config.yaml
n_layer: 12
d_model: 448
n_experts: 32
experts_per_token: 4
d_expert: 64
d_shared_expert: 0
activation: "reglu"
moe_layers: [2, 3, 4, 5, 6, 7, 8, 9, 10, 11]
router_score: "softmax"
normalize_top_k: true
routed_scale: 1.0
balance_loss: 0.003
balance_bias: false
router_z_loss: 0.0001
router_bias: true
init_std_router: 0.00609
lr_router: 0.000434
vocab_size: 8192
norm: "rmsnorm"
norm_eps: 1e-05
tie_embeddings: "early"
optimizer: "soap_variant"
lr: 0.00301
beta1: 0.95
beta2: 0.99
grad_clip: 0.5
batch_tokens: [65536, 131072, 262144]
seq_len: 1024
train_tokens: 447100000
steps: 3407
dataset: "wikipedia_en"
Below are experts of layer 4 (counted from 0) of a mixture-of-experts language model. Rows are named router (the router's row for the expert) and show model dimensions 0-55. Each number is 50 + 15 x the weight over its row's rms, rounded and kept within 0 to 99.
After each expert's rows: "mostly gets" lists some tokens that are sent to it at least half of the time. This comes from a sample of Wikipedia text that the model never trained on.

# expert 31
router:43 53 69 66 48 57 38 48 34 23 51 57 33 44 53 56 49 58 68 47 45 79 57 49 53 53 45 57 61 52 36 62 70 50 48 15 63 80 44 74 54 61 45 37 64 48 36 53 63 29 41 64 54 35 53 44
mostly gets: " R", " St", " Gu", " F", " Sa", " El"

# expert 9
router:20 54 57 57 40 33 44 47 45 34 44 72 26 33 54 54 56 29 52 66 42 61 59 60 35 55 24 36 57 58 70 72 50 61 69 57 69 50 52 44 54 57 33 69 61 73 48 61 58 44 48 69 50 28 41 65
mostly gets: "\n ", " •", " called", " app", " conv", " named"

# expert 16
router:39 10 61 61 63 56 59 54 11 33 55 73 74 41 51 47 32 47 44 37 61 56 67 62 59 36 18 53 81 72 42 56 54 68 41 51 99 71 36 68 36 66 42 53 41 61 50 63 49 41 44 63 47 50 65 39
mostly gets: " |", "|", "  ", " \"", "\n", "\n "

# expert 8
router:40 57 41 77 69 66 45 61 14 38 44 48 23 37 76 53 62 70 45 63 62 60 51 70 67 54 23 40 51 43 62 69 50 69 63 41 65 86 60 50 45 59 21 51 58 71 91 38 53 31 17 58 60 56 49 52
mostly gets: "′", "ō", " X", "″"

# expert 28
router:34 58 49 65 44 58 44 55 21 37 35 76 56 35 79 54 12 54 41 52 51 65 42 62 65 71 36 28 58 57 45 36 60 62 49 46 78 58 47 53 47 46 40 50 50 63 45 40 43 68 24 47 69 43 69 57
mostly gets: "ko", "ă", "zi", " Ye", "ä", "zo"

# expert 7
router:19 35 63 53 46 67 31 62 30 53 45 56 58 38 76 65 53 64 59 36 48 56 36 75 64 40 46 47 79 44 54 60 54 54 80 46 89 56 50 48 44 47 44 70 40 49 42 33 63 27 35 54 71 40 58 74
mostly gets: " The", " his", "The", " their", " her", " its"

# expert 18
router:36 35 61 83 85 39 59 65 47 53 70 94 67 50 69 76 42 55 38 42 49 54 60 69 56 47 42 67 93 33 44 51 50 60 51 27 48 58 75 34 43 57 39 56 54 55 82 54 76 56 42 50 70 21 50 58
mostly gets: " it", ")", " he", " this", " It", " they"

# expert 11
router:48 69 75 60 78 59 36 42 41 63 34 87 48 36 66 57 38 51 56 71 70 71 52 66 53 44 52 66 53 81 54 26 45 54 72 42 66 67 42 46 42 68 36 48 59 79 50 53 55 36 37 37 46 43 45 55
mostly gets: " To", " La", " Su", " For", " At", "In"

# expert 3
router:35 65 73 44 71 45 30 39 35 33 36 60 50 41 79 65 34 37 43 60 53 49 69 71 56 44 57 57 66 41 43 68 51 47 67 32 60 66 61 51 65 51 28 44 50 45 42 29 60 28 33 49 60 18 58 51
mostly gets: " Al", " can", " g", " Ga", " al", " inter"

# expert 2
router:03 16 76 66 59 46 61 43 35 39 64 67 52 24 51 56 38 41 48 65 54 60 80 64 57 53 30 65 63 47 46 61 72 84 57 25 51 58 39 75 29 56 51 39 72 35 80 50 50 59 67 43 79 38 63 49
mostly gets: " first", " University", " United", " Cup", " States", " League"

# expert 22
router:50 41 62 46 64 37 62 37 54 37 99 75 45 54 94 46 40 59 52 63 44 53 66 72 39 70 54 42 70 71 63 53 41 86 43 23 55 56 57 46 13 59 38 62 33 47 62 40 50 50 35 75 60 58 24 48
mostly gets: " two", " $", " one", " three", " years", " many"

# expert 6
router:36 42 71 56 45 27 64 45 54 21 61 78 44 63 51 40 50 49 47 43 65 64 58 56 67 63 47 26 46 40 42 29 57 81 46 48 71 86 67 58 35 57 12 57 53 62 60 52 73 49 58 52 66 52 53 48
mostly gets: "″", " km", " V", "V", " X", "°"

# expert 5
router:42 34 50 45 81 44 50 55 51 42 70 73 34 43 56 52 45 44 45 38 44 48 78 86 49 58 26 56 70 50 65 34 53 93 84 26 56 33 64 42 05 63 48 40 61 46 77 32 65 50 48 62 74 60 73 62
mostly gets: " football", " music", " water", " species", " Music", " English"

# expert 24
router:45 56 74 72 60 36 47 70 57 50 63 81 48 55 55 55 52 55 35 59 58 68 51 48 72 47 60 38 50 71 27 53 62 65 40 35 82 68 58 35 24 45 45 66 37 73 83 39 79 57 67 64 63 45 65 68
mostly gets: " that", " which", " after", " during", " where", " when"

# expert 10
router:60 49 52 52 51 51 30 49 27 35 40 88 52 36 84 70 49 56 33 30 34 56 49 98 49 73 51 25 71 53 36 26 41 55 72 30 75 56 75 58 48 49 32 46 65 46 58 37 57 39 23 50 70 43 63 60
mostly gets: " head", " River", " bank", " Air", " market", " land"

# expert 27
router:50 38 70 64 61 54 53 56 34 34 54 68 55 26 67 49 39 44 36 36 44 65 64 69 64 61 29 31 68 62 53 48 48 71 73 33 80 70 68 64 39 39 42 55 59 48 58 37 58 41 44 53 66 34 51 57
mostly gets: " good", " improve", " high", "Personal", " save", " character"

# expert 20
router:23 50 74 60 68 33 72 46 56 28 59 53 48 52 65 50 52 55 42 25 42 68 90 65 65 65 30 34 63 52 50 54 45 71 70 40 69 44 67 62 76 64 19 60 48 52 62 46 79 64 47 54 69 39 51 49
mostly gets: " was", " is", " a", " an", " were", " has"

# expert 19
router:56 39 64 70 83 60 50 33 47 22 47 85 36 58 85 32 59 61 45 39 73 73 76 65 78 34 29 26 58 25 60 44 47 48 41 43 55 73 46 71 55 79 44 43 42 43 70 44 56 56 55 46 37 48 43 48
mostly gets: " John", " David", " Ed", " George", " William", " King"

# expert 1
router:34 35 62 72 65 74 23 91 54 10 55 58 48 39 62 62 49 51 50 39 39 62 76 69 54 74 22 22 70 51 67 42 65 61 70 30 68 75 67 65 36 51 19 73 51 58 60 41 60 36 46 47 58 30 66 57
mostly gets: " 978", " Love", " Dark", " Dead", " Yes", " Lake"

# expert 30
router:19 46 67 56 92 55 59 38 44 21 72 64 55 53 42 54 32 44 39 59 60 56 66 54 80 54 37 48 74 29 51 33 46 62 43 24 78 68 42 66 59 81 57 53 58 58 88 44 37 35 45 42 71 58 33 57
mostly gets: " 0", " Nominated", " MF", " Date", " %", " announced"

# expert 15
router:44 25 72 64 52 78 67 57 36 24 78 67 69 37 67 46 67 38 28 54 73 64 67 46 45 67 47 32 51 56 50 26 76 53 55 52 57 52 43 43 19 44 50 39 32 66 57 51 74 39 51 63 41 64 43 62
mostly gets: " 18", " 4", " 7", " 11", " 8", " 6"

# expert 17
router:49 53 61 32 94 45 68 52 49 57 62 63 60 61 99 42 58 66 19 52 52 44 49 51 50 72 47 55 61 68 75 39 47 55 75 49 73 55 77 49 65 44 26 47 31 49 52 55 58 52 35 57 59 51 67 50
mostly gets: " have", " has", " made", " said", " began", " used"

# expert 13
router:39 41 67 43 41 66 44 50 35 40 42 62 56 61 57 51 56 49 35 33 52 47 66 73 60 44 61 32 68 42 46 60 64 74 56 44 89 61 68 55 35 64 34 34 47 53 48 64 58 62 19 41 62 44 61 54
mostly gets: " (", "(", " ", "{", " h", " cl"

# expert 14
router:30 39 42 41 61 46 55 50 38 13 43 62 57 26 69 38 54 54 55 54 42 68 69 46 43 64 42 58 59 43 64 42 72 68 59 36 53 86 75 67 14 37 55 60 46 36 43 29 59 31 37 64 48 40 53 62
mostly gets: " and", " or", " &", " but", "ici", "iti"

# expert 25
router:40 60 60 42 42 67 43 43 46 42 34 50 50 46 65 61 69 44 33 31 37 54 65 77 60 78 54 43 47 78 65 41 67 53 44 53 75 84 54 51 30 38 28 40 38 26 39 56 82 48 40 69 62 47 61 63
mostly gets: " \"", " E", " co", " Ja", " di", " e"

# expert 23
router:27 60 68 41 46 43 49 49 38 38 52 67 41 50 59 52 25 52 35 60 83 39 65 63 41 55 22 34 72 56 47 38 63 54 38 40 62 49 79 75 52 56 47 37 42 48 47 37 55 36 62 58 66 42 65 45
mostly gets: " National", " ass", " rec", " Win", " cons", " comp"

# expert 12
router:29 38 59 56 47 48 54 50 47 54 62 48 62 46 46 36 62 63 57 52 48 54 45 63 70 59 24 41 49 56 34 63 58 75 75 42 55 53 47 53 42 46 44 40 51 61 48 24 54 65 55 47 90 56 63 59
mostly gets: " its", " new", " American", " their", " early", " German"

# expert 4
router:41 18 57 72 65 50 67 50 30 35 60 99 53 33 59 74 51 37 56 38 72 56 86 52 63 62 36 42 53 46 49 61 81 79 40 52 48 54 62 58 52 64 33 56 72 65 80 28 51 59 54 49 73 44 80 53
mostly gets: " York", " London", " France", " England", " Germany", " Street"

# expert 26
router:30 41 69 66 73 54 60 49 40 50 59 57 40 30 41 45 41 63 31 32 61 60 58 46 58 57 06 38 55 63 66 60 34 75 65 46 54 65 45 56 36 52 43 86 53 31 78 50 38 39 49 32 49 55 80 57
mostly gets: " published", " described", " Nominated", " Best", " released", " Succeeded"

# expert 29
router:38 41 49 77 62 73 64 33 42 39 48 64 50 41 64 54 32 85 19 55 61 76 74 64 51 51 47 43 60 58 66 49 51 62 69 48 56 76 66 78 35 40 47 48 49 52 55 50 57 34 39 69 75 36 48 46
mostly gets: " de", ",", " Saint", " ,", " van", "ía"

# expert 21
router:38 31 61 68 59 44 53 34 30 55 47 68 31 48 65 63 27 37 43 43 59 49 37 61 55 50 56 34 60 52 51 41 44 61 85 27 58 40 59 40 41 52 24 50 46 50 82 26 51 21 29 60 71 36 34 66
mostly gets: " Location", " number", " Total", " Date", " Coordinates", " %"

# expert 0
router:36 50 71 66 71 51 56 62 28 47 46 72 44 34 73 46 56 63 61 53 35 52 50 68 42 57 45 27 65 70 47 64 45 88 52 31 77 48 67 54 30 60 44 45 53 52 64 64 59 47 31 71 52 29 50 60
mostly gets: "\n\n", " However", " but", "—", " however", " although"